From a checkpoint of a small mixture-of-experts model trained on Wikipedia.
Size: 10 layers, vocabulary 8192, 65M parameters.
Training: a variant of Adam for the experts, 285M tokens, 4346 steps.
Below are experts of layer 2 (counted from 0) of a mixture-of-experts language model. Rows are named router (the router's row for the expert), gate (a neuron's input weights, with its number), up (a neuron's input weights, with its number) and show model dimensions 0-159. Each number is 500 + 50 x the weight over its row's rms, rounded and kept within 0 to 999. Numbers have three digits each.
Before each expert's rows: "comes after" lists some tokens at least twice as common just before its tokens as in all text. This comes from a sample of Wikipedia text that the model never trained on. Tokens count by the router's weight.

# expert 48
comes after: " (", ".", " In", " \"", " in", "/"
router:469590525524582473508496514407536521572501519522503470472570580537485580462448463559484509512528497552462506438470452528462556459537461587470545570492460516394477552494497477519430520467491553503534541502519497476529420463519593374536502515502547650549519462574568544501531576513532470431449502470558489472500522545516481634503443388510568518490554543564489509454313522571601494573446514574546549558423496505435533509477506534471489387484496496556563486398532425489537535429423525
gate0:489465489534552443480537513515494547511543460511536471521458553556438547633432515566495438378565467519499544483485484520560507516519552566518520508499476481453511496558473513503485544506408548571442472489484496346466397519444542491556480498417492512542476505593515545471473538476432536397498527477471395514444572544525445555533463485459578476511506560494453443508489512556500479542447540454532493529495582530535523529541454473457482470542573498584538487430501406534476516543576527
up0:564531591489509483517556505520513451460443583555460465423609486543501501470584446474497454501433482451546533456497438436430490527583524525536381533518446449459568550543572496488458536561507625460451551507470515458548503454525521511572501588464599557497459495452564492435552531546545509572522467554483569479511572469412526460570524475536555462508451511489483539430554526593513547555475430390475485442494503528464556463544500454579490448628523529442436449502552430468538476464500497
gate1:473521489440540533479549503458491401542464474408487478399542510547440516494402424468470528497471474535543560490414463534508510521464558496520503497540562526448514535551495473459559500442483490444546620520586447458460564546538431406427496492502543473559476454633505538557516567438540542471462432441448518516504594452581564517529520537537533449469483562496455518481480479581545446508470515538529447486500567503478510417642521501602488466464476578544499504512597532493486506442498512
up1:491511511568434470512470510523468577518547526579420551569446458437536482538573531495606500503506535484462449495534479462513481545479483558435387523504415514539445542487528595449473492565487533530522433485454563650533396436500475572495484502549431531528515558476499496433513398521440432471519545608507499491425460513525540497441515447525449614485543439438582493513514505520423554494583546453482531514475462614502528431475579481541493483568491527568507590507455448500488561543451429
gate2:456588417501494593471491431555540403537510512588499566609485483491536491465355458584554411443512505529578507532495448504492556485530585588593522550541466346558552534483550473438509495481533570482527507475403348463488539510425540417558510589588538473470481530583453608463508521455483586505447520492465575453459488498529511480523517388519563559479520394539549544554512552538453480519515457527442496452563530463528453484531501495566478475522505476444456531417537470509390517526506482
up2:466598468497455540524481470504473464523525536585558536546423500460549538491432450527475443454486478476502536549497526519556497454522513477486622540527512470482547550421582544452439413477517552465521374444402415527489492454467541440568536562519485506431482544610488630517517455509504523474424467476499619512445468490520526540561502401518650543535572449502526635477467541483472442598530499512503506419532536429459529456537443474573498435560518502528466547468521478479451506480407450
gate3:507513470477519505518551525525457570511514535505518511474468475550558520470531498544465452444441477484501479521548442502459501440506464425596503419452540448513635494584524534498462456559441460481473454443455394493479420570542489488537558524333469617458477509523474458579545471474395402604486548500519532556582493569490453551506459504522483431454505491501473563496467561515511518501504498566492495539420595504527550517504508518474514509519502370524443474500399502418462554491444496
up3:474538491485565479513484477548530506541533423521441458570453417462436564487487503458464547503552491549490491459396512490559511465455489469555565517604469582532475500499518515515512479566521459530470449488514562446477575467472541521494484542458611416533533572455417536522555625407543523456549444582467400480465488545431414497512525461451539546467579538451489629515541472451535473527490472471571555442589485371589487493491352505439479530429581456440634496487509479508448457503533542
gate4:510467474528451517546489513473562536492393518443464470562492507543545559529500565535484487394576559501570528516418457450518409398531540518525449471566433425527438467507510446532475570552488462417560459519472478489575499483464481478457439673417504513455428491478509429463532501467475516437615486624506438523494454472667571529541532448466488557443475523411562501524507479448514585519448477516523454530528489522452416333514524511506559498556493530472514527511474457557521516560469520
up4:561552536474492528523476555418494485510436416490512462438478535524467566459580478456510594493485608515500458505457558505461481433467491549509527466642531508537472526476460403524469410472487505444519474422513501528541540517578432561392452415456543468556592457477489612437524532523490484463491452528550396581478510554491444539452505499526552476480529519501585577535394500484597560534524503521437487486608558528441518453491389537503594444414373574538493481479515487504547428458460556
gate5:493450445462476555484447493518547384526523495547444460553422551593480454446380479553489485520514602463566522539399516478474498498539640591519484606608474411484533587516436532492546530471434551464507591454443389477562497575470465453507473539479493484489504434593470535475516538565502544493485508436516526480459538544483592461544502423534524622504511431489490474485504451463498534473524438561478491482524480554561495473502381497587413460574477518465492576488572490500514467507530557
up5:524471524551411503524507501435502633434516504419479562490648449489436546437559541467555554508488535566505493437535413455519591559538420503485459384507537491581428460538528428494531487558558420521524506531561548501409479489543547615542517471530487591606476521410489545494523488442506464480507474551467491524515488511513488536438480553431432419537525460464523471512527518567501470425496496514424463569521488570534433585492600457387560523520453446556515462466394478550512503567552500
gate6:526505483501442492509544591508528533510459507420457474385550476507580523475510511552427528486438517480538452542567514495480480573562484564549480537545598533431540487406450638481429523499489476445591464480456499520541390441512498540504484582468578513486388515441523483591509358494446513450421483495579547476513534550523485574529530441452514467530408457397457436494475591550517481467516481537530474558548528473421622467476520585508536481466396506559506491451510456429543520526513392
up6:485497515551477507442458470428430526448643457480436525439431457547464504468561502491438443443501541449505569474408385522569510457576518600394550388458425481452522535535473490444555505566418510489478459545536487492494478532443433554413519582521436489500457450494528520465487457500448480570406594435441505519537582540546613519558532550458462526495439531483624532553519444447410429550522431561507473498524472509442547529595588442548462430480489600484500586569546551490489474596469477
gate7:439532490457540514410469394490530521566488498422484528472557545493477410510372520615489444482389499509493590540388448504410503550530454552537385583490442425514507451533488514407485453564600499537489514474491609456507468556464534463443496551462587447509497505548458541413527453566529540499499486462546520429535526578564520573539557411495523475428488480418488488460465472505450475512529519498495510578567486458523578467497443492491499512485564512554510459505516445479423480632478447
up7:545493520589482521467494568481471462472502499476597587561461517530508507525597449430591566489596498465430419495603496563583493527477586506508592428491496527561530453502508414542524478494425471519545483546535389532434490532571445554503464488505458541564487533479492495493464511436422502507441551487447522594467419487465484423467432587447485524529490529637572486546476533401530485530442491527451476417490456487414466541576561445451516532459511568474501551536515472530497499435536517
gate8:482543464456550521559360503556542597578428566515438474531547538450463527483469503518555550443409493606455477514406467478533547468453529534504610557562376494459491620480426463508465553489454463498483422433546507432477434451506551429441454458501534520445524565507441492442531507463534447519526480497557466474466518487398463488472475478535576600501474552532508482461531516430511444469394459502445551427464549486478475529392458509399471529457505449455546525488494557433524494516468451
up8:542473496519512515555498529494499501485462469546606510470457512460557432467467432494477519470514574510507475448545502468578485564507477523442466471401456558512526582562459515474505554477544564496388427485447574508505428397543509570462543545560502508537525463429598524506558569509514465521488542465477552534571447464510485512545486525459487473438508419541430490403501479553451530601521507556506517422555488450493536474504511532590570518460496565470546436488528443403418575512567501
gate9:473576457553527528439528469526496515473570518585493591528478569523500512585555548469519506574556442511504488441461421505466436639569477498410532568504439480483532515503566485510510414528511517545554396528517471517467469450545384573438490386538499515561503546530450439422528455436509451430419493550511477442437438530466484450503551471478487532463519523580506518571502596516489478578541598512469454542595483489425532520548539503443403478541506515535585630465519484512476476520431530
up9:506486493446439523586522514499487465506456518410486530522440524394496418458533531462426440427485518435520532505484545464509520435457572439522520396500593490572480479519464473488576457407450488470454535503494588474500484481515548441580611593383494452473495482499452484506423452505505502638500522463461431559512533491523508537462545616621500468521471445425543462554594500530474419434550466529528593445548524513517438395422506489564566550550537490467449498508480459597578500480539523
gate10:484571507512484468500474539547560497501661547471449513546502548489572642450481495461466507450508543460554607523459504511480467449481488592432425513447443545481563654497540466497432473471503510541553495497448518540543454507486500438516482530537553616426573516543353568553537470511417478472480577414526576513430498491540489503537554554492556455585511547514550532505442522504560516647454513603516424510540580570374503515403442503531468457511508510476389507508527472435482536441505500
up10:497469526509529474520541517503493567578522500513509470551480499511518484492590398446463545439516508451490513475390515400544447546474375549524503455587458569446493613457476570466424436469496458571553498510494526556475479443416534537564462483524527481483521594433437567432514477535500499511521510494511502472522493550510563401543407512482470444550563553612472444416474547451561508494455518485517507497511450507454495517483532464501471543561555508477491509605620450484519436473490514
gate11:427618472475554506448475497567479423534493443444476439448503511544559540533495431497466537541534458500498551539538434551394432448621488547481546551517494439463517574534481499514500518529501510493411524511465536454498521453436497412548515571591558468487460529453587480474501472467615522385455460552495535562483438521583482513542500492472609523471469538473488515457419512564473407594450455578562548532484485473398611422530494527427470510441490474467449491416531591461615472431581592
up11:481611488458564525438424490508469466572470433454545426401544484532570548569470461548516552519548526515471531551573467616473439456628454553521520520479463499483470518456419536488470576445481514539390541490553513536520448463445542447494464540612582490476477511483558440526530530505544511392461458557507579524449420473575488535467475484493577507507516556516501481459406493540515458571433488544572518549397534473434571468481522572413497515463524533551488448446491567440570502423525503
gate12:507558492526485545499490483493434561534588581491371467540542487638506489437524537487505491528590557478508519527456589525558541482457554555569511586488491545425532550512420427566556433417484479467415587549565568509484511550436473470458521507492521399539496524403540434508616532535441510454558548543545528412515507494486551582539480589497423461534501506547493459501511503465446481502507478505500535377468440582501549529490550496453437602524516537523545474443571430452400499414498407
up12:469497456479463503531595468527549507487489555488476551574513459439546488565479468420578529507402499539457558461496385553541404575563496424440499431528472505514499491472610448532512430470534521506488490438547436440425517526497468441503502513560452448440618483518449502555498519387534487520534481364457523503475524486440497413503537568517421441549567467496424466541559632438470566371474537480530539488518450488480449535483425436445549511533526492518569526578445585475508520528522555
gate13:459602432527540532527523463548494534615499524542428476562507431591464545457468528547458409537528499516503556507494479551478574419531468544546516486476390530439612524514487436518491587528477506561508461549445505522536511487547482503486434559433589538519612542540464491579525540373393589475458486494388446544472533489507508518484518451548545453403508517470390493463475557532523399550392456517502484422510488486508488513468529526507457585504585461541577495453593581451478499483517409
up13:472575473585543543542537446449501474636432513552494479584503455567531475422564465591526441566576459520565550519557581567567565483439529513502468468524533514495487420445462403426501671471487517565496452510429476552548497502489547514553494559490533447529490464493537555534481466517502572533540477523430507539451545567458497517458462397567534534530581517469385429511461538601511508502576421476563472472405501497500539481499539522535498556506529575522613531412558521508547447498470475
gate14:439623450532512489417455470446589504483552502531481458446577659502525549517508545353524500543522486589483548496522493417466548497585476528472514562576529553506486555448515481433458560435421487533507514485529376448504426498534538435575521470497453552427608517593553488535607505417563499489442463476559546519450570540491491548528561481551553540545485521537536513503465502467527507494475529490478484595417455546496553456489437590449541384548575511506577492462521397525464488491418504
up14:555373578456448462561548553548422474453442498485508512517477404503496466514477476642509566470428513451490430521513605587498412432406497444552517458465513442464552440525458559490521465580533523497500461470492594536520532534502508569437422521489484459518401533428491479487383526593419519485574557573480441474528460446522456481461453563482536532488526517479476474473516521562477480557513472493563495449471498482530468518407534496530563610475437552470454526489524544459579457566593530
gate15:514425465509469540475499516452493460443537443548520445443465559519529461448515505478451492539558535554522456451513515491470449482419523472478502437486552511466483492535485418401507556493441570519428501548504468473515449473542478489466475533423554420545430387459461548529500451534537501431538560504535475631571467482542556513621564585437495621479463521477562652542491493512467563552463528548541466432545430498450574443409463430461470497470462488488487393488486537541532453445502521
up15:482389521510483531422458517517442411440508451506505497519576472489440433545540491511466548451504515623466464521569531497526438444482486513544461561477565474490528407527386582451539573527480421467482483481525499455489557588443514536628459450481514484374518467543555476500571606476482495498475467516497470603550526511551502443578482475564581508405475554532412494507534550470541525398573462453442439561566550452569469454582448623511566635476596504414463456482422499564459497598423544
gate16:457510459434549529520489454515543494528493524581545520532523525524540505530550520495528493541431557615486535433582506493588526512566466464557597511509425514564462440471516569390500555592475429427449572461422389520512430479590467546454504410568471532462513563485491569412451499444620463536464515462438534709459486549442560509450523495502520497377515487461446494470545526467533568519491517567542508522530537546458491472481497493454530545535521535453505525489565508526486460557549482
up16:537540474467526547481522588599482503499485485479490468399505471513493434493522495469498429453521497456536465454576614448516466532517424362497460566386542439456553465608489553494462578464479491443505431425508562509533563496448469569411519522435413505410463444386427553436546546499467395468466528524500437454439447562504528474496562534437504500473517465558447488534575585527451514575482404458550458423480616384550566519536509516552527552541451455448503437480524591494481529592458405
gate17:500561530503521523513486579482535540535464521431519482522633510523491514558472578582463557516482565534526500476360461395501439416533498540431515504415478520545425484497490523456459474517419438477453531508518525537484582507580501546421476552470535548437531448476560489420376470473554502540533490478440408390636537526509575525494546470572518530540498500525455465427414455531516568491548566448505523460510529513517591515419541502443464536586447520544503506460436457598587465449394524
up17:444490490489564488520447572499575456471539601530482508568543475465466524517550520517607429521440554466590497481499412500430477542546507472434509521588475538563388442494591415506498601546557503484487455395456565590485471461547473482491513516559485515559410535458484551471510552525534533503569486539447497512574462520447408500562531562486511522596535506514449483474484434483524534537590558557589515559526425565428435423437464392500519489548584498552512476567586366527510548455477476
gate18:502516535490566468488469535487515463511454443467500527525575501446499470487462469481487565456509566525472519531468546462531607486430509445502499533495515578503467568492477511516527532518521604483482484512512529519486477547430502509513559483486446513481441448517526546405538516492508576510545561528447471550554550540503517551461474503492538450547521536548589455484514536525529517485560590523654503510490567453458516430540488458508504533452519528518569389504506483570375636451442473
up18:569462536524412447499473512466511500543586522335467491502428547568509566536535454515470469560483491583491463428515475428491532592561546547541428475539445413494488396438484518470448559512414560525432606501536490452428469369446624471445509538554512529476469506442540452462429465599561476551458464413564516502529525448415461483550467569538511566498483444448435422428513425540485509483420524401495435435549439515544579573391487448467504483511483506461419523383480456506486530562530434
gate19:481474445482512550516422437477505526459449488541517488479391527486483541466555390484495376493513474503506425478524491460377496463501511518458537505475569434531489585577481544513477509435506482468474461516503525519576529489507426560550560485483462532489515482510529547491480565582522476547521538458584521534466525515446439532554504515469492495442533413507518530412467477458416546418460512451427392399415485458363470481433545461560479496528513415393444515544458476449478481462628634
up19:551424488508499478512540457490466521544409529427544510489558493458511493522527536505609517413495618582560443552441456526561427493440519513477537335547534510466558475487496485448573495460445463526539509452457473505541541534517468503552551569502552376470487415446504493516505499457456541470425454457430490531490496397595503546519499491420457489501423573459553397466534461426434412461505416444545455485550528437441436507455512456444513447413520465512517430520464487545554564528597566
gate20:496605485522499510563550486491474494546548468476528505436497590516510451478497453520457495597435532514591523446471473474442538448528506558488488550536427542441485666603428469512514633540555517518465540576389498500505480534490548502571478474569639554523481473419487538508562442477482416410478494441554487552454476532483557520541442479432551521468529542521506532519460530555461579474493467474456558488518536537463517554544554523566507484428451435464474555556564481524498420520451497
up20:451617471532514554543539411496488466546516477424569542451501632486463456504432427600503489587434544486567538377434498554478544466533608564527579555572510553474509630527448498522549593519538600468497499498418516485442506529537517464548510534590537493501457487407501582529576501563453512445473488437547521541482493598513551497550445429456463559502532548509552442499538462572499533475521497485451537489372543517535458578530482541574542509469535366461512558533473356579558498493450517
gate21:415521498540462489443509546442611476483524511490611528503501441468455487533455555430552449485455444540572481500486434390461486491555552507442500527473588521539513540471528490527493435505567506480459476431555488535523474386547565561452441619479553581464400532405463506498463467507610454548520546605510470391541427530577526562480521509547467511548536561426523502522452497605488457526450548575551518441491494534456553512385495581449490456504478591521555506551556444494482431586476457
up21:437494433560546502508542439479580466560446612456505439524547479510541543577576595437513462455453491431547535572523446466439562557557434534452468445526521570569425492462532493489509530433638598551484478411491528391518459358479471503492407600660477536551493446495448539550529496444553519516506498572494571443513516554552494508590580442543491500559476484449408367468509471526448521496454474537503499475433445511479474532466539460435472483536560486520498479518593533500446557553505393
gate22:538486517491460520488479522506543529463409505468438524473461476512518454536511611439454509441575538488542548532558590568479428494429447442438476512459533399544521482500545505386542469443476455463360396510453518473536555463531442538520526523488519439469477504508490440506554568446506490520504475465444568486555463419464570485532492510506529517434414485421502533395549538472500536555473493455336367509491518525517530476496533588511564523505494465439402389544433580448506471455562503
up22:508476471495528504511505578517514491441450439470606487488407450544576466512551500401514541452534449508522587512548497450578518536586480480555575535536579511461459524516472520521456438551400536402566539477408438427503495409582497508476505508490479469442531371515536488500496484545488489499586517538476487527493514550404463472487525588559469497368524489536479561425538484512572462510450529573511454397467483412446597392461439566563481484475546524473442454462542563444478469524577520
gate23:488530479516461515580518496509537458423425458581541483498413559512497436414530444515442408561454543490508492484455425461390512389476505485425539476547457534548463537508516489479523368491525545497463501488473499500485433510443528512507434399456535479499547471447527583512450558549489389492384485481623491559504474489524481566550520548524383500486509544486602548501392469521531533499474459485464487414493464467478473543473530496496542486471440461518533572585453557421500494535503558
up23:487452500530438543422521503443562453461421507474540508592463531451424492533437523500536509574509645541432541505487554546443484471513542536451534512555487564409446514474497503451486505500466549454459613575506496484531365515489474470480480475508548394522578510522485538490450560486449504440477518446493546534612486487548577513523563576402428521480444635525596537464522440523480504462536467501477437503505487522533410399490507455551505496473434520510469479448409514408602532585570481
gate24:502560439540448530510450509489538405482572590539492456498495542490501502468513515472456462519535543506521482487538523425493542438506464523441480480534463486483543521486473489493603400472563499553462412612513494575523516476461416445457516562506445528478444505477516472513504436571511468501516531434600567563612456520528529526477510500623433556522463487570440450527477528486455446582439488502408557543616461548487566521413459468468400431544634479447511516586535453461431563439391520
up24:539538498437507472592564559465549540505430526528474440462515529487548528442527519538460521533489523529487479445489615449453535455537353535438568519479448535455491537518525509504514418584531484480501423526516593449472456489451408487473543471477483604502436438489572473510482413515602464505547519571563519623508559522451524549509426567589454543571499439438493497504410524509562528607459536523484508498458523413396572594487549391492473522453570520421479540502610549550463621480416539
gate25:514544454445508531518415501518505530516489398493584532484390455360497529527431521509507514557537545531505478490531506395473481576491550542476550557489496493396484476542563458529463508448464615467498521501498575367495501509538506479472483479435433512606579431619443499469515543502453556507545494510452490410479619505546482482548401526544554494508538566447531561486489586484568528566433523576525590486454561475525583534478438457533484563408518516513427516459523478460463566552534540
up25:490539476487592502478516388463608447517419484451483444497599479497440544523463492555450531416536463564482498645507459449532565561578607561498532551489515503557483341505503529515509543416485440475513572575570474466439509555591479516468563478564473452615535574512465437519496463571601602568482492469450417461537585481514360476436461475536545506595540464515544445571475446430511474462542484507534543512585470509551502549497492588504491514508593546559477522492463467524492476450516495
gate26:483500470495399510472468505550502497475488575543511507526475478515551500551507584493469419542504546570537501436525470502440514560591471504545512430544485489615433347550499470399535509523497500474458412471507546458539518396480457501491586472537495520451450470476478535469611496453593530548490583537538532481551484532456525416571511540588513548524525509535530374451525606430502601435489522474467470495500548525460582444523546539476496526552544595470424504609450629588439431490496409
up26:479545558545505469475483433485517496541520558444513508469442438489473515568501555495541481571470452538367471474487483458430505495578480493493443547520465506582461472577520542426445549512560477550521516458548534482506465387422491509429560604469407569554523517504533563427488492635530502564542513519579504481563558456488494515421508478622438483468477599493525401522516428562465543575548531407547504465496481538494433489404457465472479516498442482410461505484531431561497460513514484
gate27:505543536497484504496488530412524463500470483555489471501517527530505569526539505552589597450528580504565507533468464426513538538499488546426642557449382502591368536514470463480550437430500533516467535405525370540440361485486473540511524430512534484582532394462536465430545564425604486472451507476513487567527444500492518569469518499497379422608554548514561480458443440524570588497565465509461531515436506551508498500502591515509485510591541580469510486554457454437520476489425431
up27:508517500497443502497497533502479509510512447530523531437479420529474531467442430481354500522550565502512470486495490449454470557465472423512464448511504510499486503537420601459335493517571525473405508572420561497552476510473569414572570457494531507419461542549566520599514533405491480514522460557581436574477447513538453475504521509549574609477389539460566467524477584443501608521451496506454499566556516542454523442495441511552532461548614481503463487435419487500446463484398434
gate28:471622507534511489441535483492567442500476505510467519536550559524483592485459544470506469493607572540434522501395529477508428514607470495503570551558492560543526600520531432461538496492547466480561524458524530523431471518459563446497533484432495486578535489501576544459567507591514509500454552544507436481501570566595546506495452454547515521575504587446462459513468542450502464603487551524620587483407565576434590500579422514435400563567585564525529533529568515553487530471521522
up28:533456488460469491533498558481475523459468514484500445583437523548553572547524406506519553513522515587451547450510574409544510439539518570493557537500402554540517524499472491590447420486519440450517469496549448468457510527439469577475520511481467488564523504506553566486524473522375442449499505485545525587551622510526525524456450488500515431445483541375477483464490432570512486483487431549499568434588527560489475454502481529550490606409419431504485553570488486484473512495544541
gate29:475442467464558585497438543496521533597425554554452507595541489436548522478455432474559412490503577492510505491496466501482506522494531487491494516492507511557442468487526411524473472474561518419523434512548553582456483478549527520494534460440411510522458522551482548428502541578467553493514489489393468515599469491436526521481497518475497477506601457562563501505506455557527530374561515506566501470546455486484450422437558450446491448529431448575608489471493524396623480441547468
up29:508582523507550515489498508453491519549497496592471567504536561509469531441481482562531547604427543562420470397458509554517470623488600506546550585547508455598560449454519540557419547471648568507509341428464611524484519545463569452480430460471496565497438512543477530495436568519489458497601512538487462501495533551409478475521500467581556479507548549577484490508439533531541535485532605537539540508543483466461529451491508592531485497483518509538559484465459493401562462514408496
gate30:540509411519513494507524471519496479467447581425521467489526483579512551479428500481541499523503485486527554573505592508504502503518429471520425522522471519491503537509443494479541474512497472457483500434540412525516511512550470487477518571489550435483358446355553483600546529654393548600505471450516512518588504530570470528389493494458520543436493403564458439531506444527503531478432408572482478469489556473512567515403428485425401541459480499450419469395513490457458493338506428
up30:525576491476475502454495512488484459512445454439511473413546478520476562532466474592505561501549410540445523539474539496473555500523485406590490588615441499494522515471415491533481561479474445456557506542455394469501496612581511459499535498517598536487472416505538568558547537516464585535428499476492449496576544570539470593411487464482532551479470494550463461480482403645593482551415357615552505536568586445455566534521532544475540406423442484477462505454574580501583464403542427
gate31:485554495486467529506476491496515514490520467480473467475513453464570603366391470524437457398525477467519468465388499495387517450378439487537400585514522533441513504513482562529516397475490517534468547453507482532502592459448513497456507489435498505427470561452483485493473565518537492446546490519554511558501443545546416524569539498559532514564505434490453552528500422470430422490510524453476556445575453478450508550578412549482456517611542443420488459367478568496506526464516565
up31:456506509430487479479507491513507440509419547469487521504430573612472476580487503493528427545489581480566513492491542481570444567528569575564553407376534493532554524562484499476441518484572504437550461550469564505541427520504469493520512453474503526542464586582536527471481511594441482545521513626518428496524573476436512455458493543504472438478493451455579488499496612449510551544447573577427531471488481627589507476524524425518488519426546612497494515455480490451411476492479454
gate32:505538469432552523562500552500472520515471565546421587488546507551542481492520524521501485472537551510471498514461524524567540507462527424545505515534600548464423505446487479470502576391453539477511539515478486575577438385458559458487528460482508562530550445528565508469488625519548474610361551479449579478433549461567517517446513443539463512483552500488425496467461446590542548544515477509468572522386433487540459441431581606563595497520473503522596527518449454544550553413490510
up32:516475498484456479474453493470478516494382477466445558432467441628486566521546530541563514601437511563588533452482456494392422478491464482445551431529459455478526529438534492476365533488523491429582503478490485459480509506494463513539534466491466440380398435576456434472557412424434579575476552464560458447446504533585445480522537582381538624474458492521484507421529518486529556509431511464428542476525458514487495469554521369606441404439469532495499375487463634490521405535547501
gate33:547596496514477488485517496469538515460494512531458575483516415510532545447427415564501412533531546467556583502439486514418466361505398518437449531490483458486614550370543580455517467495515517501529512476514564517495557506463538537525528651548506551502502558440604503393568592509428547448447459536569449422497521498502447523467434499523440515539589465451475457523448548569435517522479506437511460452481471544574360489504408482530487510446425547445493531498558495493466541553591560
up33:471456480506513579503486441529455464497525515456518440514490533519532422581545534429516471551407481567529409535515544529580471610492576487548540432469532507527474501608513401490540429493518462483487518510531452498489558526558443508468458374451505435468517425471453511626455386463566463506556484447435548546545454502480553466538605500478480429457400529547505487433565530495520458470541475492503563505540539450504563541502501509469445597535568445471552487509476567448506521475458426
gate34:500551507459610479558451572489550528503487538634546525500464570470480548519604459482506471571479490461468488389503534482588523575496510537480516568533441519550475658510477575383538491491556517456495490515453442510440464410476517510442515487460499511528564579532514595509529450499513481456528604532498496502455611593480492481501434443550550439535592510491472495483447557511518445550524508501570535562495546435478509498587541502484495496532534565504528523530541468507542574503454505
up34:470514465474567517556431560532455525397495458640531460460360490523456528410540444533560442485505390581436513456538569476523527513489458490484482503499512395366579596432492515506458508521537549501525434457425502461498568453480510490487499535479506493510528464399448537514487524534490486473510606564508504461451514564556610524418475512571557521504515514601478535534529565383550454575457471560473510554532489442507470622465559417482545496501408555446522526423441473519487526556505503
gate35:532568475476484526503495541535514540513537548516499415536444475467477570483476522536512473478501483439537563618512567510468445441537438448481467570461467434460479600575527500445528416444503472487464438564428461365557502497533513548455507488504493477500438540500493537419458510541468395459462484486504527472525561401456584559551446514509511474490525517419503590447480507472527518482442462581552360567435541456447429501386534573481561479506374487518474466389501488460487558518596477
up35:496540505516497519482474512446527465429541572505436559556531533581431549505521501441480540445444566485587491519616568496461447519439536416533448452481515473531464482498452415577504457525516465468459449560565458492541497567494577523552502369547522434593526484475476523527549587434459448482498449488475483498502525549476557516554501463371514489498508529421437628546421389584466536492488412507380494438559512470491448475512533606448560453525474444567582439509463488526529465511509554
gate36:494486519538541509543560479417489495487457539598533553586380426483498517505473492480503448499430582494517620474438570500530401447497499475519507401501524450513490549543443520452450528598546577419482470439509460479487584529522473539513567531456444495543546521482515467551494569490421489564531494596467501496551594503475552498577474525451569543451474571525613641487474396500507524547479546514487506435511567506496481437584516492575527585480556513480302499511430550428429503566516611
up36:487496550428585459553518516413498503491431416531478545488516399536439502488539551517513535526524519458507579516441426554456503522458469557472550483631511531519470570480485531439435456468446575548520552457481450513489529464533521403538492469487463537498583515551570537481534534550491493611473559413539525469421450519491439556558505482454560530584609536617516429431387453436600538463523492511510575527459523529402491503525513472550523326513444432510431520533483442501478475449564538
gate37:477569505487514525394471475525463475508516531530516558474574547540441459430499537555512480525546526389470487519476420565431479531487532506478556419538489512497502604545516534465614483517523523484498474507439451579489468518552498508451429582473583499530497541552522572529462467441423419500445485491469488570472525536552536498495486485512550447442469557573554535596391533564458398548563526548545512543484495548480491533574538563486513516523476507534450606630593487485516520449457493
up37:522535479501531514506542517506529512543517466488517500443526564576475524467559519511535506525577458433462437492517442454484520477586487480445590394604568531473441568524501484477533413520551476464465397450456375523550459503579467506497488596422553551524513561483531519490442453482498445382425457417445450573496570559541602564487492581523406441475489529509573498578459626598514457525520568578559525584490528522522500507482522552465463524474471567499483531531516421554557526493445526
gate38:497476491514528463504513460517535481470498545506436466473488485589517475456518524456442501544425553497467428500489666482439469460467525461459502525465508589391539506482524518572456464462551522440495478516512427534496492666522519452570582476475462527534500567421556586513477455514523477428535472553617477457551476598519479510543538606499453432536502496398547510502480475515452417571569553524513470460517395496526471515470516565533410499463515463497566441448493420369509489458456623
up38:486488510495475500513556496543427456560586472497541397498585518481565434534516463473514540539454510522493544516565436500504467517508478462434479558472418457565541479417556523514607490514423519492547524507613487441496587562528505505506500526451504480454360465516370382519509529504456468486404546413545448447466558519433472500498557503562495494508487523502475456545552480488509439526437526531449464496554519450565468566540484570491455582447511415475532494488505493533537457456546497
gate39:514596516446522507497493567489518477383609562543572518501510462413449523511532503467423496568458513541473525459499437451445598513497465411468602537442462476501467601476540479481457432465580490419503529392522485545516598584550543508596606447547463518452553558515463476479517553484530529489485536537517521473538458594509510519541479519564485425504460568480425532485494409525530391458437502485573564466510495569473518525515555558581548487478418433496463398488580603540525459534563522
up39:550439514473376483467489512516508555517498531395481520387594460508488488513513530508417466522582472508488472421593434570526553460505482562516456423571502458454546447452531420538452531497441564535517493513455426444539492489482580479501436554531613470470485560589486530466598488449487506507464515508448543426516518510598510506568589503463553487481415502458489475498535557540500397542458545486556509554436531486499508479504536522496478371470502432554486530463501445487418482573651395
gate40:471588490512635520524501559536571518515430498531555449490400442427498535480442482494556469468427502523450450490473464518527469518455461495589540554533423425568466541475514504495578494529457527450451545478519555544387515447484517452389502598493516513541471532396554531512472611646448539554508528487437591503496519416493561422502459388510512487511514432461491505457495466445435543420488483468550529506416437521487404471414428472521397458439460432552453460385473490413492438488579490
up40:475634534486498508420505533512535515563514430559518420483425467452518575520437523529484460512468467535451478561526407625464484535487398505450468569551428619480472559506496553526515486491531524497479514540533527443467473501504596443395500523505516523615462532566507532473480568443495529467429514519418640523489444491579494422508562500512523445538491579440485532478373552472563494592459464434578532510474495513460439522454462509587424463513508539555537372472479501413492453432499563
gate41:485458446515588564488507478502498565480556487497423482522474499509527520523529446478461456436555484599552448542481525536487477429471441561502523550422473429541575442464530471453552475522410515455452495547480456575527534533448554533580484489550446551492518575606430497559534443455551504466535440520517506501532484407453495445542419426441558524450472378463517516482514476499502508394407391536513498510466467529521405508511575551480475528443511494436492407541493625436476480507569516
up41:539452478509526500471498437454469450547489445487459467428443496410449592499485453529576496544470496490514475519518555527577510545469545432551519468557474471531478412483514526493503491531528494576497501451507450525530589449460458452522457489563583474430511490500509549581500551500514532575506493506586501476446482520561548480551482481490478514533477480551441446539515550512432406488570556352411509564513480468553477496557446462493500515508576493486491527486407470539431478623389429
gate42:478546460483503523556449435434522528529438671514497467499578540518530468462520415567509493518367416498510476474495495538496526445491470495459556492430439462426563592533509524487533492558502502489475520501536524444521514574528445494519536483407429596433433405603478497499558474513462508519486533426598533462599469436496508539477474479490469431520566534503471464466424543605485512505438512592579550571494540471524533529480538429467526481426465448467444507532532502407487465479428514
up42:504510492459496484462460540539489443434518538512480516516502493486511446499454546470464529554495482535415521523462464534465457511428463495528561537483470562556434501460508528475481568523550562475468487500554535499510521548483445468419534512613555500508599585485624615500525482463447569534494481487466597554502457448436561423435569493493521573511480528509569607596504442589489542502539564516529578572463477556475422401455537465562495547479444522511459483478498542575556491525456532